config.yaml
d_shared_expert: 0
rope_base: 1180.0
tie_embeddings: true
init_std_up: 0.0376
init_std_down: 0.00401
weight_decay: 0.045
final_lr_fraction: 0.0
seq_len: 256
Below are experts of layer 7 (counted from 0) of a mixture-of-experts language model. Rows are named router (the router's row for the expert), gate (a neuron's input weights, with its number), up (a neuron's input weights, with its number), down (a neuron's output weights, with its number) and show model dimensions 0-255. Each number is 128 + 32 x the weight over its row's rms, rounded and kept within 0 to 255. Numbers have three digits each.
After each expert's rows: a language model's description of what the expert responds to; "comes after" lists some tokens at least twice as common just before its tokens as in all text. This comes from a sample of Wikipedia text that the model never trained on. Tokens count by the router's weight.

# expert 59
router:081122165079113138120097174109152115079100095119102109112162118103139161128130169161145172123140141156137138136174108107096130094184084128087125112066106105091173120120197124180127201180115104160110114160105100199105128088106132133125119146097107137109183101186154144146164153116144139094078104113147145124129163110116149160141155152145097071171123154110145157136159111139067172124146130128091144136085109146136141167118149170152098100106201132172191162151081134116134121106115162114067142088189093150117146092144152091075114145118112065155152087048109065127063134159126076105157144063140094147126164093194077129106098183077160117151211100100053105123112142127120163096124144107081107089114062093136171118129128107159140080112121161156185155146193136134155132136202142
gate2:116125133120124117103116120150109129102125157126088029089114122143081103131087159135086118128100141109155114124157145113136110121132159166215126092124123074057122169163104149121152060118115121116101164150160154171084135092123117162160075121181155149090119086104139088085155107103128171136094147156137078157121160138111152177129088186142146157160169128148130099119153162126128150040136163098127125148128150096173120169150160143154055143164203086070139061162128172141180061152155150119122188098087104103138129140136158167132132138128179072117140169177125176138037124151163105146148112099134174157120169110125122073137120084062170111114185124107085113121143189081124120177131090129121069104153174100103195160123107096185139112132126075109071085126121115145146151094086127
up2:102169146141119106140155072148119093091143125168177142134129167178164131131096160101125090124116147136130168166145110135159098105111218096163134170144097121167168170131129141171171139118077116080135104169119153173131192104172151119113151149086131138137098113209149148107146170119066069138137058082128105127070160148061089091126073086108190132121129168119117103187147121100122112106160052148150172141080108154162154120153096122165170120146111182141127184103173160079122131113136136113153122137127148056137104075118128079097138130138115083076153102130060161128117126196150121081097090123110158110087145187094125118147166133093109082113152119132169126125155072119146110130057117151122095167182075112166172131159129117099158150115076168104163116057176111154111073165125084
down2:076113148117138144182153078113150179123082119118127151161077131127104107145117082121117175170111147134133129124105148063128138143119133138137152172136149154098122119119140159106185128155138112145124147149163086119153114169103124205094164133072163102193063123062147140110144127110159140084180158142091127099132143139074138108123079086137108173205138204082121144129103147110124140087151182158171081151114139147122116088137174109049047185136088205133129176070169147107117101137131052129138134111048083136134171201109103149178143126124118068129110123115185100172129105123150097091090101179148128124133117127020074083141138144173115117112096103130060114110122139146103176122102141110139157113089082124138135103128162156112108112126081137132182149134115127189124125064141120
Description: Line breaks and headings. Newlines, blank lines, and == section-heading markers ending list items, table rows, or infobox fields before new lines.
comes after: ".\n\n", " |\n\n", "\n\n", " information", ")\n\n", "==\n\n"

# expert 6
router:092113148159143129152133180124167090116132119066165105144106084150149137129120129079149086103111111104174179118143128046115062149082107122154162134103148146138119095180097116103169114122141147155112124156140170066125138098062128102115104162154117126100106149064134087096119114126145115159134135150053090089117141134170171100195114147066128156132088139081166158112194114158151124178090119112129122128157119088135051130166099149173164104100153124076087151080113147135152080120197154130084104124124158154133075126133164153152126131048149121118131173132124119071142128140126175122118170170186121120059149135093177097124065115161115109184070133141084067117090181153156188135145170095163088186185153130136094098206138136188083152174098153139161152140090131131108097142134157
gate1:106195102163177144096096091076127132081076115090160157076212088078142057134098099112098159097089141131114105068135163178133131119147129140124101130114116121087108093130117083134147165116142114078178108109098137132125147134088138098116046114129116134137163137169138150080155138051170187101121156152173163183133105106120131190108155115097160169191137130136128100083129044071120099141142131108197135135101092123124120148124179161179104133137096136098107084140183143079131133137152132115094115128151135097186121163117206081117150096134088097147122183144185145136119160154158099166072144113135082168146111108103130186132163112161077144072148173156180192154131167075145109149156132107094118096112130193102147071133098188145134122077120111120096174124085122137122111086121124
up1:120092178109110104141148190189144183169122079139113130149105107109077196077151108121159127171161144119170168126058116123142130045135149104102142136153117136098132167173147137123121092130185187126051185119143154144111100112128076121124107097157115081110127100129133147172151117158121098133103149113098176144149148178157080134131108098154132054150086095116146114146123151143145134151179070122117106095191166128155119140100123120166099197092107050194138151073114094089133137175117189121108121131119070096133092150116064141108080063165108130153158085133078145128126191126105152156142186139171112124101137143092179080140148129150120116170166127125113138129183150144098130079172147123139129172170068125089122190144100056103110125173129086070115113058128156119117119140142186
down1:110149129169119148107115112114101198154118060135159195093111114076115119168098171181103160186179147174133129134176123126142102158089100124100108091134145094046163080102072071141129181147172148098129149136083150150128141045096134080094119167134109148174153075102110152103162152134073158122134103186100132142111092088161080105070111135106119167145080163134143062126134117127156114103081099140163153071109179102120065181188118122091077140100095106104121144101097113122125149058107077172130162097158103171107119155176117126109088154144105171104112076092154080119166125128139076142103117090093049169118126140110143118155120082116206128157144181124135130081120172105113129138130120120121149126100173109130135186168152188165099114099165168152118156160105154088118123164125165
Description: Venue words, table cells. Venue nouns like Stadium, Arena, Hall in sports tables, plus table pipes and punctuation after numbers or dates.
comes after: "0", "%", "1", "2", "5", "4"

# expert 36
router:096117159147144140159127192109162094139131129081155127154136088139142148134145134095140101102120126094171187118144133069118068165073106119144171123105148149156115126177094125105159103111131134149113120180134170057136111102061119121123097156160118131103101148057142099112131133140144122150123132169032097111131156139145168119176111156070121155124112145088161152138181121170158117176085126123117117140156123105130031114147110154151169091093141123075080162095113147132145087109196146120122130121120154156138081130126149151149110120065156138129130181136120113083153157146120166137131178166168123136053131123105177086126070111180095104197067122106072068134071180163188192147151175098157090178179176119146092099224130142184076128167108164129178165134099142115121113144124162
gate0:092101144162171133076124096069134195101130142144108134167111128150146130071130125113127093168111131106126088137094157148125168162129115113137131119112128125077082118105109136169154102155144159072142135056100136124135171122109125164158065130144106125184122135139152123093107171205070150087125147077119087156157051130120076135102137075159176140072113088087173144147145075133141174091088081171137133107109107147143157156096121079091157137143152124146145189133094108121154170134123119230103126080151145169069113169129113124120126144191152160126147129029132076178112112084152143086109132129172144136085121134158141108133118122133155124127174088127120104148132104128149229114169064156115150117145130064078100129133103116082187178122195117116197161164153111076136164075135102
up0:094153109184197120111184155120134162134131049128097105115131148118151181146090115158112106107100188190097106102128122146110091126120109146144124143147087130088096134117063106180077103161152122124123151158144141128086121181174147028110090126092144112160120157068137129086098123157183096137115166089137123149136130101068129193116074156173145120107138118188104109129095202164140110132135077147174076154069115089114127178098127169091206131110165135205104139159115123169117154158107103140128149125159085149098111144121165160106108104071145131100186115136083155103105132092147081151112104041120142136179138103148123130073187163114185114143138142045145167132096092114171132199114127145133107120123148133161123123156069126122105163142116154109092166097187115090088153119091097
down0:158118128148077153133107144161147083079138144146152101139129176167096155157145117172148141096109165085143124078130119098094104122181099131088098130121142139101136124100062107189124128087102143133111066122119119120100097187109169147152115155074092146114186127112167140152084145115150129145159183120148159127085154109130239107137152106098143082120175078147133140150083124188140178113094126198170125093125046134104159148085121196160084166169127161087086166123123156146086121163129152197109121096143154110081119199120094096131088192226136164185168156110149126129149154151137203109155127107142162161130113078131134148064136106081113151121132136156104088122145166117112080121170145131082107134131117087118144089143120110091194147102100199129124184124086152136113140173121176
Description: Cell dividers in stat tables. Pipe dividers between numeric cells in statistics tables, such as career and league rows; occasionally pronouns or verbs in plot text.
comes after: " ", "0", "1", " |\n", "2", " —"

# expert 25
router:083148121132165151175199143120076111141121131118104149103151185100147123126151075142123096225119168158101110096146196129135156090142091125094102159118124122068100076133129120084124167112096145180085163124101083164127101139142152145141167166097099053102111079110096129139091106073095106124102179135226158117144102142188151137128115098115114100134104124139103101214044137125133113134138086189082086117095131150115165108149071114082156151172173118125146145151140130134147106133109170120126130155148123121161087167132173144127168110108140094142174144158171168153131078107089113149191166145040176115180119121128144138159131163203092102132097094082139136131127082146105073160120059145141055122140130114144092165092110150132128127130181058111121139141165081125133185121118147
gate1:091105095164158164123156181120117146195177116148096052090131061135149140124148089102162086154101125113075189123143156147079092073120135093135147127114104077133122106134139170112116164128131146182161201202146094127152112143192151077103142138115070063152148104113184170104117187087111113156127099105096111193166104201113162139161098139138118124138140059159096143127111082156126089156124175121134128126154099155040097152186168130131132137088078115093171129132131053114165116128137105118157150164171107141150140129105113133100112087106105141141080142095132049163081108125149155123138078141124086157170134172129164142213160061118143168096110192104088108154109112113094125172146136119123171119163123148133137099165129174056096151144131136148108170168164151161121119150117105
up1:130121132147152151125141133165146128145159170152118074112109118111183134181114088107144107097070155071142118117113147182135189111095097116135207132110119127134138183131128123119170111160132083116051141090128182126112104101090157162152172103090085119078134096146077161154121145128111155136132108111107106134138114161122149160227109145143143114062086100164138095110130120123160151127154184145124146092160079087118151086133091126123138101137126139101075175165137080126100035101152138089103116134113149112090172157164127144184085195102168125060037107062136091112110160159134146166149126112078105140207132100127170160151097096108109126099132111117142142124154087124055098136193099112165130066172121158079078126097151150081109113057155165107115131108155163113198110099082148
down1:133122158106099101175099127178196113145100146174133152157141150136083135103067070144100132148143133099105115097167152110139088154157118154140105128084131101118147112106088121138123110135068094094124143128163142122138149085120101114144095163099125155107067165127095099112139123142116160129127198157180125145178162128109113116131084100155135063151094147148088076116142060165136066081188093113148102099143158132087104116061136098117108113111110146100157101196153123207101082109129126108067122119113119148162167065062093111197112145151124110102076125091153124102168111234128181204148133128085191175107118152106110106207137131149113123141127041183143123146158081106143207164133133126105133120165115167097107126090109069162108124109145124171151112147157093114180137159179109
Description: Name-internal subword pieces. Middle pieces of surnames and place names after an initial capital, such as D-ough-ty, Ves-elinović, Wob-urn, Lille-hammer.
comes after: " B", " T", " K", " D", " G", " N"

# expert 21
router:086130151158131130167125199120163084126126123078150105156118091157142138141135114085144080102112123107175189113123136074128083164077110120153154129111130151164125114211088125107166108118126148138119122155135170072121122093063104120121126154158134127109103152050145117119120124123149132172128124159061092093108145137131167106176118146066122165145113165084174157099196110170173120183076124105109118130144094096135040114157110160168172100088135121076081131098098139135152095100207155108104108121131160157133089125127152133151113125068149129120130185121127121072156139132117143135130169157186139122053128131102183076129072101161103110177039115137065081115071187164176165155165164102145108178172162132134102102203127126191072140153127147131194162117099132120104121138138157
gate0:142091117092169097112107129181174114171091131132176162125163126165090143063170150192121143092178129136144135123124131140072136156130099103112171123119117149083130145138081038102087124113083127135158166158127144111122097116160107157141163156144157121133115156122131199098127147107128154162171129096111153088174165116152113085125120168145154112142130158167105127175121055079200152188132078137138140097136093160125180121133148129124155140139150108112141106143156190076148187130059115172103089196110095112118103149166129087128110171112149152199167097184140140121144171114084125043127142137167103031215120095094169124097151144125121164138169055140111128152099101124177084174135180105081160133114129118115162162165145138125132136094101107137151110191147177161101147080067154
up0:083068101131087123141125173058111130144099121127127182103159110121084154063110145129178088128178142172173118144202121133096082158128106104164121145091103129127136121086146172192133120143138106168102145153143095129180143120168128106115144196126154106202103156168221176151135144119144137133117166076107142168112075155170093142125072131092147107105161136136123129144110108157151147176173083125100125104132094123120124105171108078115126136114209163193097157151137158080186096120219080107077132095126111145104127098117175141102076142184110064177158092130061106099156101095160119058142163109094164120179133094134111094145108148119163139160139108138110162165162128151107096144165126134158142147056111147083165087149093072104135086133136136132158111058138102085110134135084153
down0:113145140163127181153162059122084145126137102122103186159156135120086057114171137123131114144145133147124087129151143124166121201115174151137120139149136159151115148134139034139156149095134165164068083150162104115205139173148147141206116099134169038168128142056153143199140104102135166128112141114134122064091110135080170131086174135129084128105131131142174094154064127107115073103141106138135154127141112101110139139137083157126111116172168131130115106135131171082155063041160125086168123150109113181142091172111156135146125172175132080095071169085104146129166081100133104113099161136177116180114129136146159153130155158063107117141164110092116085137126106193103138123088049131156140166166145198137159169124159149122143118119130136185145098149114120196159144170167110
Description: Table cell spacing. Spaces and numbers in stats tables and lists, plus some military and place nouns such as Brigade, Lieutenant, Norfolk.
comes after: " |", " ", ";", " January", " October", "0"

# expert 14
router:082104147151137102137101166149113091140173115084181101128126063133084160128186113107107125177081136090127196135164153061084070151060095139152115100106117109144165101110161163134146136123081170137090087124158137120180144141078162107127088138130158123109101139130166114085121119181148091180091132137038074164105155183129166106216134153094090130143103145116128166147135087181191114120110101185111114137155125123144098123134144176182120135103160094118132153091113130161149072128177146076074181132128139211158119113120127106141113106095144116119109143156140185094123145157144170113092146142191072147136129138062174095139128085148067092185110106104087086168060116140153161100119148098141109125169145094112111111192140164177092169145131136130184184111116153113119120141081168
gate1:147119134151143076164093100123033131043113099207160113173134094116140134104144121085125112128138134068099134124090114135129104123123194144192131138114129089155137080134170135111127104165134149120122110102056129177154156131134160116108103117129111117145130193154098154158142090098077151082136194067175142092105158112169194087094122113122115081096166140143167169163096082133100138114123103105147143135064096206116137130112099061175163110151094079118090128154126120188142150140170156164156164153149099119157162130081112125059135185131126127121173120136091096140134066127152181127154151127095104122157086125137144147092207113090114098170192125100193133084130139105118166163170090139139126142133118095164191156134115122132081091150095109175113190102146176099130144209149104
up1:117092131097103162082163145130172121182113162136101130087107160116089087148122147156125162143139097146192102134170130150162178143123114133083131175164103116123142158143106122146137168119147103119129135160181185090074099136094074135117196127120097176096097072130103080095112157180137127192149066176082083160197152193112069136155174126149144155186144130129077097110180160130176127166132178139111123131192170082107111158172159179108060132134136123096162147077117110081130117089084089121127066096130161173108145164172118104171183069143124130175105105135196118112136159106131077133095140122154094131109187075111109120123058143104140188085083163106117109175129125145094127091121160110080137109134129120138090141167135091153175160138153138133139109136106116128121102053164064
down1:167093104094122143131142126126094139176115093110171123158196202089103139077119152154109106199164174158114139160048109129103112102103170080123155118145114183101099149074226194107110201099157072161160167157139186129157107130121119080111130167115167169077138108163120153103090187153148136144108140102142112143118130124116151152164148106123048181101157160139112170138150123145171099136154118161101131120077080149097134109073178105167151113186089074166123147107133090138144136155163101102122125093161089114133156112073147158173096131118153113135120099127085167114111134165078142130184102172158102130098101102129138146119149187116184146183099137136172202150143104144157083137121112070065103190097118140098111119170153169119160137132111155139158126140145156119130192146126202
Description: Signs and score dashes. Plus, minus and en-dash signs in sports tables and scores, such as +7, 2–5, 15–15, ±2%.
comes after: " |", "1", "2", "6", "3", "4"

# expert 43
router:100133152143133128166134201099154099129142129059155119138130084159143156148135125103146108110111133112181178124141127069110068139086104120148165116103138161147130104199097107112173117116131144155108119147138177068136115080062123107136102152140130112096104161046150091102108112135146108159125124168060081103127153138132160101183123157065119142136105132075163170126187114169150113183113113118114132136167111102143043136165118143156190099097147112080086143092113130133137090102209155118102109123141145155138078112133161139137113126073151141126122181113139129077135134142115148152139178157177135132060136127101177097129066085164109101212072128115070060132072172156163188158149167109147098179185168136149094097218135131193079145175119148129189149124109126134110111156118147
gate1:113145137105052115188125098100061099110123134169109185100093069077139168140145093129141155127073205100189162165106095139109116090139167122175110165155178143133142121096151119141101117119071112160118153129155095183155177165173171121148086092052124110082142098086136105150155129132182119148139130148176118122131152143111181153136164128143153126175103115171094124128132115118074118128184066137166079070124157140163135142137145155143159110119072054166116133147080145157125102132143126121126110100136070091082139125166102193104159123094113135116139145143111122145165126131172104122168128125062084079116089204183145095181140204136164141114149098158106172114114098164130106092128070175116164184057131190113172159109130082152116143118138163167095093131086080139169144142096120
up1:132108197161175129103156141140148126111081079131140123117110126116102101071067233137138168140155141113119134182072146103085167102071124084088169171081102092126146139154059183112083081111075157130116059117118103071092082173114128093149163108125137099116145132173111144131061146115121147130132109162128100157157161127134132129100139125098151143077155136052132097105131116087126105126156129160061142173144150123105107076150145137146093086183188145152147119159168116147173164153145085133121186160144177169168135224184140092125139105132105107156161170146108161164131133126138126137102129155182130101132135154116070104120122056159104132127171073152114150118112109156132149136100131113110114070159108175093123085060102087132116068161119145152117172189118091068066103143132147
down1:127116126134126122158146081085098132148128127108097122093125118208104122180176064096155148169086146135171084132198117093083120105117082092112085126114167176121094079155138156067142098094134197082125048070113146103116152136072193135148139058123134163142185135102187104083168124086133125108154083137127185072138097119124128139100071155118082138137085109131143088114112118168135107125059121110052115120157116090099142154178161110158170150132118152081166116091150113122123123165190120129098112128115162106115074099086118072140169207069192150049115050131105136110102142131097169094127152144132120150118104194095112114126097118096128118088146114079074110132082150093052134130102070148123157144120151126162142127109153149125126147172143130150150136097132165128123170139101146
Description: Table cells and dates. Blank spaces and pipes in tables, year digits like 19-68 or 2010–20, date spaces, and participles like designed, built.
comes after: " ", "19", " |", "|", " December", "20"

# expert 51
router:111129124160115077132130155157118119174125059109168186130114155141120156171135165158155184135145108093122110059169132115077117098152102091145102127117167138076100119134103108153059082172092139075092062128144083140120215108158136195202172154115169161096127166138114133141166069116112113136123126114129146145124096124178122178133095102167132088119098097143123093132143119146092166123150150075070149159129154090158127106147094150194151145115040140107092145075188151096142113138198064129157157113109101089137145122167145092168150127103115190113108201136101163076155149155078131142084127083117155084143131129136155155137083145143136152123103099124133044167117181194101173106125109086096170128148078142146128131167095150088104142075173079121154144118098083151108092107110155
gate0:162082164122123141125147111129145140110179124084167157115171076127079118120130149154100100126135146088126078163135124153125111125132067134143182133142134096093175074100164131122128140135067138102118106122121092132186123129161130144113142187059141179099111052216088159116153124090089139080133139147119196140107126129159108105099149125066134120151154111111081105212096107072137092120179155133093103098114171120104129141133094033120115137190153091224101199159141080157139115149162153106155109140160091133089131079066114105165187126144145177132111138130128139108079122165127079164121165143118170170149109099133128160164133160146115177188118064073127108131106113163136181136091122167202030155163128105104132127073157120124096122155132127107105134137116139146164081118091137
up0:174119215127102132098177076154073084148183115149203161134161110146145115074203118141101139160104126177125079150139070146095119146149109131143116146122140130179144068071143109134132039133126152128108197110158084145111141078116123119134100105097137107103129131117144076091113164134116185106135115114109121161153128109210192108199062152049161136172118109091113127122136108077166149115077097152130099084176157146157132118155108080113131130136187167142142167116175158134078123192087151136135122087078185159114152148103110096150101079159161149119119160144159152126114175137181152119145102090136145133190143139137147114198148155134159142143187083132135119074115124203141133153097054107114117152116109160139163139118147113189187122101110109148130119139092128149186130142146095
down0:193139155173111124174153203106126120130169117137140097150068111049156093109103184178161099087139184126091137128083152115118163180103120128188116119101108098165125114099114142094050122138167108160137153107143150085134108096190240136134101116112149107144154127117121111183156137116141129124062114119137085172066113105122120091126153138124148135156065123132097153082111139082111146162163092125177102127124138123141133195122127087087197175090158140183151159125135151081123145113111101079131140095124157125109132048171150161115156065142137196161117129075109133111121152156119140147095178098103090067113155142114073070170092128129092176080170114133118105127176109118162164133109119070120099109144165094086139163111129173168109127099122120201068120131177125126184153127126090
Description: Word after preposition. Word or name-start right after in, of, at, such as San, New, Saint, mid, addition, turn, instance.
comes after: " in", " of", " In", " at", ",", " to"

# expert 63
router:113107135128112154133098071134136190145106171174159154128100176152103159149149119117111123143079123187095113164151186162102110132197132100138075142128145093105198180128149103211100147081108138068146059135046102131168106160103178110129135109126088170086153143110105109104154097100184131175117134120163170130062115152123086137117081135127121113057124150060101127139128154127145112110096166066116140064128173129134169100186197115115110175127097169107173158151142134086058099113080084148157166088116127176141130157112092148125146091139133182094161150118085164137159134091087073136173116134142132119136148155108076151117104140094158124085123147099176081088106114121087059102131179137146139164128116100133124113116103167073118141131152127113115182151155081120073194177139173
gate1:096150117167137130122124144048152121155122171095076046157085069139142117141179153149122145158120145127117073147150142173202106128129102153108075106172123108163144142129120046151191064137096129131108110096118157174098114079091160117091126098146120110116111084138126113123117184152166127172149139101156144129121134113098133107137180115157118085091185084095142115117115113203037138156126171142175118132105155071168131102160143156153134150120111179087066204123124156124122128160102034136150101181147157122095189103162042158080129172131112105119205112178097151162111111112141104109126104107157168118131149144144076116126203093114178169135125094113153144166118160166133148109128151181080158134136108072076166124144122154106090098142168146146174166142101143107149107124100115
up1:132131131104119166131116107157168092062103085176067175192103140090124144119110133141074118137191172110133104146140065093142160129099092161130140134111152175128124160114155095098154153103171104105058113134157135112138141118132136165214147110119140142141145128120139132027105108122126160125230129135089112117094101126101142164081111114073116159204139121195087144118138149170124155162136117115112077144109126119089092157104098161167113120109069143159116112094122133153179134079130111098116101110134078070053123028096142164156130147106114128124120137086114181082089134136092109137057118148157049112099121158126154133181138166103103097155164117133202134149103128147075132155133148081141177184127134143129085203164159183150130152128127116115142161083072098085116119100163137
down1:086093136150096146165130132195098059139164085174096119124127136163132136081129091120113141181127154063138134170105149208107088096117139093117172151102152124170131140110084123144191163083063159134149041139115142146154098106150162158097147113140151189153169110129103174120094066131124214116147146122148142165128122117132125102132134163081160112133116060114100110100166056112169122127163166153186094153159107082164108150119107096125080118099137111128161120130116158105107135098143112133133110090094147128098127179173164133157167182126153084174116144175161129125162072126120115146130167180100099163145176101085207112177147142204111164135160105053134059146129108092159125130137137107098163132115092140126157119115153104154142065116058156134090069135111186091167125131064108
Description: Title word beginnings. First piece of a capitalized word in titles, names or compounds, often after the, such as Mut in Mutant, Con, Sub, Pro.
comes after: " the", " The", "The", "'s", " a", " American"

# expert 46
router:132185168152076067114125158106178061144099098107186141142187108088102133110146150105142113088116124108207200151138174090094105179096139094183158156124145096190139088173100116115144169115125148131118119135128101092099139117116099072083148108184136110128112160097114115125118123093156179102108081154061120091107104132138108106203116127086151121134158176094169151126155101181149124187075103148120137127171086112142077105166134161117144080163146124099075110150178197143129099170193142109154097110150088126114127106136123143159131126101127071077109167096146139115122117174155113109135141152182174092074151122116140083121096087170123097171061107097156100149064159195137145132178106116135106178209122096113109102188134128151168144165149129098181101144121073157117099138165145
gate1:139108118127104139147128096151136133143178140185121145194123112162104201163097148144126157146106068172108148156134133108076168122166148106079075174173202119134108120138166169133086141116167067144117152056154106139168158145136122138154097120213116136181162138204182068112117192080060154170123120100123108089096145115160125099146133130151140132073103077142110120091117136117071148127135092077107153178103140149136160122084058114118129052159127085172112127175132076099131116107095106033071156087106129146116192129128107103160101099140159127166111160070133149150135144098139116103122105070104125123112136160109148101143122127155168074091198076136120117118154105151048130124128138117126129189116145111144100185175077089114136110108146117134124131205121110094134085138124157
up1:132086077176186109102104147091130140102155121120114141152117107137144132121138096175083134082188140051122166084163143150183126106063136140147147100071102087091150095121092108111164092121084125101140144129132116175138150109137185142148109139093070132058115132091111096105107074170156120172137185125141108124196106101145108143110148110168129113145133131071081207170141180193139136140145151126122142086172085140128119150141158140148185134111116120127107132122136108103130099180123101165185128196169145140140074188138106074122189129130081132136161069145107134133072056143076148187150159147171161096161117149094126149107132104127109147157026153109149121146104160075191169067056119107151105087157130105130153058071145125162131170128175129132142108080171133138135129115134129
down1:118149118129143201101174167141049102148066069123109152087167079148136147097190086143098133187159072132148170158147089071099158118114149113119126116089114152120102109138175134138127120147113114179119139127142159119163166134146110115145101134152132138126135154149102103124146198115052178078144171105130146099168122149123143156168168193081098038127086107104100137117193103143119086134160115114104119151107100100138133087185104086067165122114172090131127148181158133088142107106171091120135101111102152158110121125118200109044155171169196122099120110151164105139135143161117116121167139132131200106136129140139159100102111103074129131182158130106117153097099097105186070177157143158093103129114133133107130121060096137181055018117164123176164115158138118160103132111145140
Description: Table row ends. The closing pipe plus line break ending a Markdown table row, mostly in election-result and chart tables, plus header separator rows like |---|---|.
comes after: " ", "%", ")", "0", " |\n", " JPL"

# expert 58
router:119070158163142093129155138123121079092130128103065119098138149074122143155122199186055133151208113133135129113165146108115128134093182114140101175073142125156184119073165098140068189126114132093129149136103163131171142169192104095141140057112119106139181076180152119111141130179128179172130104119150113158162141143091064149103158080126117147122092092118087114144173184165157053111150173086152180082173093154137141174137109106117124107086086107101182123144095087137111134118144187072082133186082123161093151098110132090163117117101065149089142095139132095152149164137149146088112103116096196085134149143137168099124160133120087176137109114098133125114160080096190113143157089114097125140087096101149148089139101186113144066079123130132110137147142079155132196122107116
gate1:123100172123144119178093112114127122131135161130160152107144107098140135074118135033088127139160134116087098175128087107157135180074188129114117139142100122160091168045129111127100142131085144200064114132114143149086156170080135113159149144074141150166165198061079162154146099119167123110091112164165141173109168202074069130145110138154052180143105134142148122128135173059118114142165093129088167143156135141136087054142117146132167116216106165144211095171140146159113103197107118108112153123115090119116113125126095147169118187154143093121142144122165134151100058090161129149120166150119085083134108104114077107098088126117156135124124109109162142086074085114114115140155113105113146144128149094174138110104144117130169073117097081141132150138186069143051111161125152
up1:155140087154112142134049103130109144147150115090155049102151133121125126131109149038149148106138180076151160170114097117206117168109143170084056132221112084144119154116092154077141158137142108163047142066126165207105121088133134121059056104162072169138149129125120157173107140144090086115121108119102129147118117104077174102110143128100093160135099146109116154077098117129133107173111125105062119149175125089051145121159054169104182162139160087124203122135133181162117169131122150096151112076129150168067074138162126123095152184164097157127112152143153195097126071146136180157151142155169126096138091086124090135110142096102150136141125109162120106124096137118124155118163127156123146161124140106110114185123140128122174097105101126123148124162136131078055119115128134
down1:100099167152205142069131153167143060127171084051123107094151076086096127125104143100109134121143163096180139166137142126061160140049127141128123164115099123130108130109163122137111167114115128132112140095180161109088150112136080108152135122107099165101153167135102101131136087081110104067156093137080109163155153111103095138114123170121163171099193137029185115109133113106100058096151133140135129102138123159126134119105117115137100184118151148114088151127098160067155081187166175128125090150143090147105119107108196140168166131165100111084128119094159073164072174144174117109112106221095123148118096155140125171133107084128119167117152103045073169122122143151163142113111106056125134181130148113121198118083131161087107146137141130106193201138106088159101161129147123
Description: Line-initial list markers. The first token of a new line in lists, infoboxes and tables: dash bullets, leading pipes, semicolons in stat headers, and See in "See also".
comes after: "\n", " |\n", ")\n", ";\n", ".\n", " Votes"

# expert 44
router:113141101100133122111100128153091118091107109133133157079110122117121062179101079191132078159156113112105103158124156186071101091087086132115127150136168112151161169127130163141131122109084121098177098109094148140165114087163146060056124135172106157122178140104082166148127163179134091103160143107103184139089104158120124175068158099144105131122117177183043180129120132151098092098160114087113138150181171141142126063172185096158103089164117172162151111143126141129104106110133183111125114160103153111107162116155129075151148137112187162118116164096136100129123179092075087089161137170119124204205129103097146124164127184120181101052184104185144130092108149137076145121111128167127099119062136189128138131146163105134101154146159168089111135134104126151140101145177046
gate8:111138106120138122074135126109122159072163089120093075144124134209100157089126141142087102101144170085061125099155129082155166119111136161183102133123115071192096151130135178144106160134128115078106079203150081147135116116154117150090171088141120150127156107118095105144182081115142151135150149136095153139064083079041166102107146162124085157150144137160111179129171145144161121141157135105073080111126077129149171159126129135169124075088144114133136156123099118107059147151146097180117129138113134091102165131111147138129113125131183212162079151171124160099142138117135125169135105111139149160052131157122144099130114159199122169139139122202178168137111122071126082161139154113102142167155110127214138127153110082079066119142154113196112176133059114113197135154097072
up8:139145147131118112083152112139104133089185117114130101146126146145145137085117148156094120173142115116056114115148136105134170130117119153217154168124128119187085120172137162145109183154136087091107096214162129104123159110161084142113213086138134149143166128128064111143170093117099180114130136139090145178155078103075169130101159101119128106110144119183076223124150114101139139123159138101036085167122090097116135175166119126185123102085181142118127152094115083133084145139152107207097157127112134101082148145137207147132139076125172198152072167131145116087131116140100104154159101099154124193105146125090164120104137154133106183108138086174183186121105113096106090082119162136113148142125136112159143135143127090122064125148140085172060163127099124112173150152071071
down8:113115079149130142159156156123136136121123126111077196138113112120125159148113160191111120128167117145151152176160166125129105107163170133115084138089124149121136164119101181152126114050091144132093179175153124112115140169135139098164149107158085151175133145128158093145102112107139048121087129161115119144139151138125157131201131084084042088120130124124144154148165111141095127118120108132093085155091189165109134142144099164128119131183180108143174063148150156178075150101108188133105110182111177070146145071124104070046188104116161104171055056068090164126181138160152132150176088138140131110140136128151144183179197148151175173120111105155114132099126128138155191103173122108100160123131133171103107122073114079094132072077118163080145130114088113137133069096183145
Description: Place and institution names. Proper-name words in places, countries and institutions, such as United States, North, University, Netherlands, West Midlands.
comes after: " the", ",", " New", " United", " of", " in"